Below are experts of layer 3 (counted from 0) of a mixture-of-experts language model. Rows are named router (the router's row for the expert), up (a neuron's input weights, with its number), down (a neuron's output weights, with its number) and show model dimensions 80-119. Each number is 128 + 24 x the weight over its row's rms, rounded and kept within 0 to 255. Numbers have three digits each.
After each expert's rows: a language model's description of what the expert responds to; "comes before" lists some tokens at least twice as common just after its tokens as in all text. This comes from a sample of Wikipedia text that the model never trained on. Tokens count by the router's weight.

# expert 47
router:186080115115124132122129070136129116136117112156127139192123116098110125131129163087111118126108147147138135161154091118
up0:126147117112134142114112129167134122124134101140162098172149135152139137134188127122157130145084128161115106106101157156
down0:142115068117138102079155142142138126119145119119123132101119134090139094106115108147147139123151160135135127126138077105
up1:113119116132142138110149088137109145123098107139110088168111136093094138133127157151140121115131121138080125087145119154
down1:148145117167175164128073117123144126185139118126123183191106121092122132133150131126145119131141128077147168131145092104
up2:180096124119125157131121077148141094098158117126122110161134139122136143135099159120124093147214122086112124121117114077
down2:105110122133083111175158098113135091127130142108131126160143165106141125125130135106117114074128106100147150133140075117
up3:113139133148091155146099089112136085166072168100115095137132101138089129127138163149103131138118136127087145151139091110
down3:122127146129133147145113093091100141090120161080129098121133165095115146139110106109148117122130140114118139080130117105
Latinate suffixes, of/that. Derivational endings like -ion, -ation, -ment, -ign in words such as comm-ission, exempt-ion, Constru-ction, plus the words of and that.
comes before: " of", " the", "ed", " to", " in", ","

# expert 41
router:184083140103127120148135070124108120143120133161114154134155117142105097109149141130120158125184168165178131154130094124
up0:123100129118113147140063104141151138127154143106134097133091169188147133111132162155157138167120135187164088155160133149
down0:160130151140141126140101074142162106082109161123143111109143133138123082085110097146181125120130057144110101097179138155
up1:109123146128120168143127134154123106160154166120139128132078095101166112130125151102100042123106118128105169171134154110
down1:099123140121102088126147113118138134131154149114140121125127115144168096153109135110124115125143128107108119130111111175
up2:137148067147141101105126102113104172123128097127127158112125142116130145123114147111119113146132118118181141122140139122
down2:144130085122136134121082135119095154129125175109132074123148173135133087156145145176152121120148138133125121112146127135
up3:120103132087138131168121104148083131120104131139112121131139094124122097156105133152121153173141116131095092147138118121
down3:167108119083149113138083107090166095152160139119124098112133127151110170124121125108116106139137130134156125111177142137
Prepositions and articles. Function words in running prose, mostly the, in, on, from, by, during, especially after prepositions or verbs, as in "Representatives from Illinois".
comes before: " the", " ", " a", " f", " s", " l"

# expert 20
router:191103147136108123151121088123121107102115139136119151145130102146135119135103148115107160169151174167156140148139124093
up0:160116097142124091105130160123124156137136142109106178104180076100136135145153114159110092148101163119105122149112130150
down0:106145100134124156144145116104119149101127063110112127111152126128109091128112081096135149133144142117115107108114105156
up1:103130120130117145126111130143166153092124124141102155119100136123133154116137139120117175126135147142163152141155128123
down1:134137119089128137134175106152155151190123116131145107139148100132120125083184152119082116188127145122157128135112149145
up2:133131152125141093126133136135111169115149083129113121128131131155115116117166122149143183119111157170116135174113106167
down2:106139141164128135186165167132108168118157117162169136134139135129099123122126079161122121114091117114131102115171151107
up3:135128120145133070094109108116103112140117104126114124122126136083137137100170112176097144112134133102104155141135157194
down3:094162133112133126158125154173156169131133135152139111131123118119109143151057148131154135132122121096126138121140127125
Table and list separators. Pipe separators in wiki tables, plus colons after infobox field labels and semicolons between listed items, such as Venues:, Runners-up:.
comes before: " ", "\n", " —", " D", " S", " N"

# expert 46
router:197112131116103157130121121155106143077160093148087132173131086113110106132134129131120141144164154155147132143136106136
up0:179145131109109152111115124130114124129154100163119115123135127120098115112114141117123123133125145121098156110173100119
down0:160090126133136160122134139104146100137139163147110142148151146139153136148126059081101140144157133154147142108143164126
up1:185095115088111127135148095120102128092121132125134115123115118151125124155094169107111176121160109129162114103115104115
down1:104120102153141180086155143144154135114108148114106125121116137098120136119059127114125139143085144132127099180134131148
up2:121122108122110135129177127106112111130104108141151125147169130135139126114107136130079169144104128116147121134163115108
down2:098104097133120112111126139151122121138114112171124140162127111164154108087184149136103133134120092117131118096112158099
up3:125161144156117149111119128165150094132111161148079198132135128112123163131119152088122163106161134116169168118115067080
down3:135107111154130163092110101147156123148141131117085112165155130126122106148093115094151117110172144124139131150114154113
Hyphens and line breaks. Hyphens in compounds like leather-trimmed, line breaks ending list items or table rows, and pieces such as "ter" in chartered, cluttered.
comes before: "-", "|", "\n", "==", "=", "==="

# expert 4
router:163098120128135086121135061096113149132136121140092161155174099103144100126134145142142101124163157180149129147140111107
up0:124107088123122174086123163122142152120156098136156117178115119102150112108126126152110117151143115127122114138152120157
down0:123099096157100128127143133123099117142165080151108168140099141095119163101162133118200141128133118141107148134129134133
up1:112133130137098110109103155105128168145128129133137142132124163095151137110099138143114156113114102165107141144164150160
down1:125132100127140129148112169132130164097136104129142114127172180106144102146132144169164095100112141159121105104088094111
up2:159094127173137136154117127151141129105167159116128166137116110120131098153101129036133129167107124118155149144137118123
down2:131109139128126068129170148140149138157114087071123137123129095116086144160124130129107127110145151115135123100109151151
up3:166115124144099120113158106141165081113126114109156145136111097141101127130133138133111131130149119156163117135092118139
down3:151136145109119133121081119116162116145117103085169131154119107116126145135084145051122135143146130108168136136070204121
Verb-linked prepositions, participles. Prepositions and conjunctions after verbs, especially passive "joined by", "with", "when", "through", plus past-participle endings like convic-ted, bu-ilt.
comes before: " the", " a", " by", " in", " to", " his"

# expert 31
router:133073135139136122104120129157110130118113110179094141147137117113109098122136133129120131149133184179119149135148120107
up0:125169094117106158152102099125155105088125127170138165124158125171109090165085171132129129123124156134139100160097114165
down0:157117113079125117131152099163115102123131085169130143068138154138088129163145136140138160092126118121103128131123116116
up1:127102103137157135131104133121178100155085163130095150152105103119124099119132117104104186184150117154129129167130126115
down1:116175153102081115131099140143180117105132163121122176122107098123176154102099106135130116156133133115145157158130126096
up2:134140132123119156119150111128116095155136118095140124130164099131125171167140133092096117120140137148140142099126141126
down2:174134128103100143106115125115116118095144128143140109159129120141141098142125141151131136176097134132138118115121173134
up3:129077100120150085106121113132091120136164116164108176123118144162138131135124104144119151135114132128115153170139157074
down3:136133126099134124097120152098102129125099150139155140149149114136122155142078140110115127128134094103100130127140099147
Digits in numbers. Single digits inside years, date ranges, coordinates and table figures, such as 1564–7-2, 41°05′2-2″, plus degree and prime signs.
comes before: "0", " |", ".", "5", "3", "7"

# expert 61
router:214113158103101139127111060119133118080133134177117152152130125139105113137122158121136127152142169164150141116134123113
up0:140126106119112164116143127125091158118112094120148115116132165098137139139086151179116167160134117115160117106132091145
down0:147176155096156197150158100124151134172127144135162143135148167107075112108105136105121111149136103116124139142084120071
up1:144117097108141098094114108129137142164116134150130164154153130093138118137105118133119090118149134130099144106124111150
down1:142113133181110155150153133155129166143114126125109155114107147134154149109144119133082106149136131103167138185114154093
up2:133105132130141090135121113152159088128151179082120127139121137106146147088125145165088141155163160170111176122157151108
down2:126096114100167174095152159112126059157102077134176131112114113138141074113179146141096137133129093103203110071139163128
up3:120146105173116165109114146116134164122141137085118110141135137102152100136138165146075142147116108139119090185171124134
down3:147111121080139121105119140145140127140162135099072131132138131120084163147168115158147155116171136098166124135136167168
To, infinitives, closing suffixes. The word to after verbs like refer or react, be, been, not, closing parentheses, and noun endings like -ation, -es, -ance.
comes before: " the", "\n", " be", " a", " to", " in"

# expert 17
router:148118125110127123116130124135086135120125129165086154176152094124088103130122114149124147138121162179146138146151093120
up0:105093135088146116147139128103171156160107121168121128165182132091106153152112104116183089100095112103128085139160085127
down0:079131107117096100123117137121108125121096118105110116118145111115125124167132129110129088100129077137105091148112121123
up1:150125154082107097104070105136172125109158132162112113165167101134146109145158165135136083134135159115135154101136097141
down1:168069132139115139107121104104122187136134126138135137153119127138098125141098137182120132077131167114147117112096195144
up2:105122110145146168076142127132134129114123123152126121116105144156105107138167142116084092134124106142143151109090138128
down2:096121147143120179163104133177154086118070144156107125136149153115132119127114119109114139099106146116126106169173145126
up3:158125098130159094100102140141109132101130107143128117127169115177133101120101160108119133112131118114130107203066080116
down3:127106154084117146156119105123133102129126111122131129147118139125138108140128150117174122118153113118164153170116168122
Digits in scores, moves. Single digits starting or inside a number, such as goal minutes in match reports, chess moves like Qh4 and e4, and table cells.
comes before: "0", "9", " |", "8", "7", "5"

# expert 26
router:191115153103136118148114108137135161111123131167123163156139105117116116114118150119109132140103157160151161159134090122
up0:155100140153095112085148147153070110129141130145138122127088128147088138081143138146131152153137190165089140120101115121
down0:131080157165098092146183119103120110110096166129146148129145110110166134140141126144147128183114136099147134125171148163
up1:144162156132135108155141125138128117097100117168130095141141115107131133133125134136178079122120115145095085166166157145
down1:137114084134151094109120103133103125126117138088092102069102096102105122118115121165089138099149154121142146145125136120
up2:139143108140115122119148089131146084102140129149101124109135122169093127158148137114124155117124148149139155126160157078
down2:152153145124072151129139138102117126137082133118135136152137154107093132138133140102144170158141134114164117105111179086
up3:180120100144134116089123143089108144127133133113138105128112108138078131168094073077143144155114130121166126149184113138
down3:107110163102105151170113144121159140083114145122090136137169171098154163168118134122119149114157144115113126119158113119
Line and entry starts. Line breaks and capital letters starting a line, name, quotation or parenthesis, like A in (ARG), P in "Pink Lady", and slashes.
comes before: "\n", "|", "==", "A", "S", "The"

# expert 22
router:161065123117110132130140095121095105126134109165107178176125094123114109147114132120125120132153165191123147129136100122
up0:171139155164113121133119128146133141129164141132092135136122079162135149095117146107130144122125147118138129110127135133
down0:164123122125166191128137119107120140104077123122133122121104108089158188114147150099118123102139151123188106119113173158
up1:124113115119078119123093084118081135104133132120146109144089112184118090122109110170072159147098133127183175146172100105
down1:111100144147063162149079155176147121108089135092163140096141122103099169107139133123118148099087110154114129108161107143
up2:120131106131108155136146114152149139141188140131094125102134066111143080153135087160185159091111125115126095110090124101
down2:119111133108167136144139150122112125135158105140132118094135144114149151128149114116121150092167092093129123134117183157
up3:128119147133112130079108143170148143120115122110148119119149087123155118137123105128135112145106139153103137141092126106
down3:101111114095144087129096175129108134125107074104121135138143142135102137135161109125123143138103092071146098114149149117
Table and infobox starts. Row-initial pipes and first capitals or pieces in wiki tables, infoboxes and succession boxes, such as "Pre-ced-ed by", "Branch", "ft", "Year".
comes before: " |", " ", ":", "|", ";", "%"

# expert 51
router:166101145142124121138114103146115138113134119160108143162107093122142114109102137161139152163164182197139144132145105100
up0:176095077114134120107122132136098125124152148200137138132094090129101107129126140130088153121108169161164135156116127137
down0:120150095190115110119121168138120091069158144104143112099169128101114156162201115121123089124164173093100123119123145147
up1:118114102131119130139125051142117102133198128134127133167110121122151103115101152145093126118119140144089112138140106081
down1:134143108095127162100087099100142179166109164107118101166148134142133131126108150116100128124113159140145132132128132132
up2:141095140145123161109084129095134142049120109132121128157144093153124096155133151109152139157126157127132146121133067110
down2:126110151128111146153090100147162145195156114135132148148144128169129130070122124091208103137129118129175101107121105122
up3:192120083113123142107165129147133147135117118142140131218154109091076144125146103117120133115137139131158086179115094153
down3:145125160108146133109118160097176156128126119097115125123089154137137153143139138142138150088134089137137073124131130111
Table pipes and in. Pipe separators and spaces between numeric cells in statistics and climate tables; also prepositions and auxiliaries like in, had, did in prose.
comes before: " ", "\n", " |", "1", " —", "3"

# expert 62
router:160094096135134164133123086127127163120135123148102170148119085126112099143097129133150134161169134171142136146121117086
up0:120128136141093110122128085147103118074077120129141117140117121156129117127090124091166152101114138131123142160121162109
down0:144111110133101117142112091138148105126140124142169155135150143101132139089119126137171077136109099089125125114099133106
up1:132121112105143095115118099142126114133113126166124159160114086152101101130166157130142121110166158139131131152092169112
down1:132108143131116088123111147142132125118137155104119166115098156127111106122124133129154119136148114193085102130161178136
up2:183128131080103112116116126114172170152143172152107119172126136125096201103140131095134096132128132132121094149126094136
down2:124120143111128128125146122111178150157162112129132167117105158094128128133130182094163110147125130123159125135163137118
up3:122154130118135142190107114166121123105097136148166156108126082161137113108108147091152126130089137160130136157130150138
down3:161143141107109141118133123125123136120143100140124138098171167128139075150128124119114077105102117155136134147136138123
Digits and view pieces. Digits in years, scores and table cells, especially 2, 1, 0, plus word endings view, med and career as in interview, immediately.
comes before: "0", "9", " |", "1", "2", "8"

# expert 19
router:169110127124118116118112098136137106093128132153133126168139091122081121106130137153128126139131167137119134144141115100
up0:141134115103131113169141118169152119148100113093033171095107132132107104138156147146132132133163126155152109126102175119
down0:169111148109145091154135113137139140143157064145145130100129117150141149121110122126143114162086081134115129119116104121
up1:156100125137167122136100109111145126140078088157102147116149118146064160085077164129160121110085131095093121137110121128
down1:148122130154114141077107146149112124136132093097113147138096128113116146105125109129100096130131162125133063135131105128
up2:079158137157111146113142112121141166129160152179137104082105142139123133115119127127116112146102166131152090161130110150
down2:127139165096146142116117120083088115143120117106135111162081115131111111166108128116104142099146099143111143135079165134
up3:132155126086144106157135121127166139162153102104111140128136117130133122172120111114140113101158155169122122121136164146
down3:127113137170067107119104146105125116145153127119146132169153134128109128130123155128126112115109192092136115126103111153
Sentence ends, nationality suffixes. Full stops closing sentences or initials, and final suffixes of demonyms and names, such as Circass-ian, Austral-ian, Alexand-er, United States.
comes before: "\n", " The", ",", " He", " In", " It"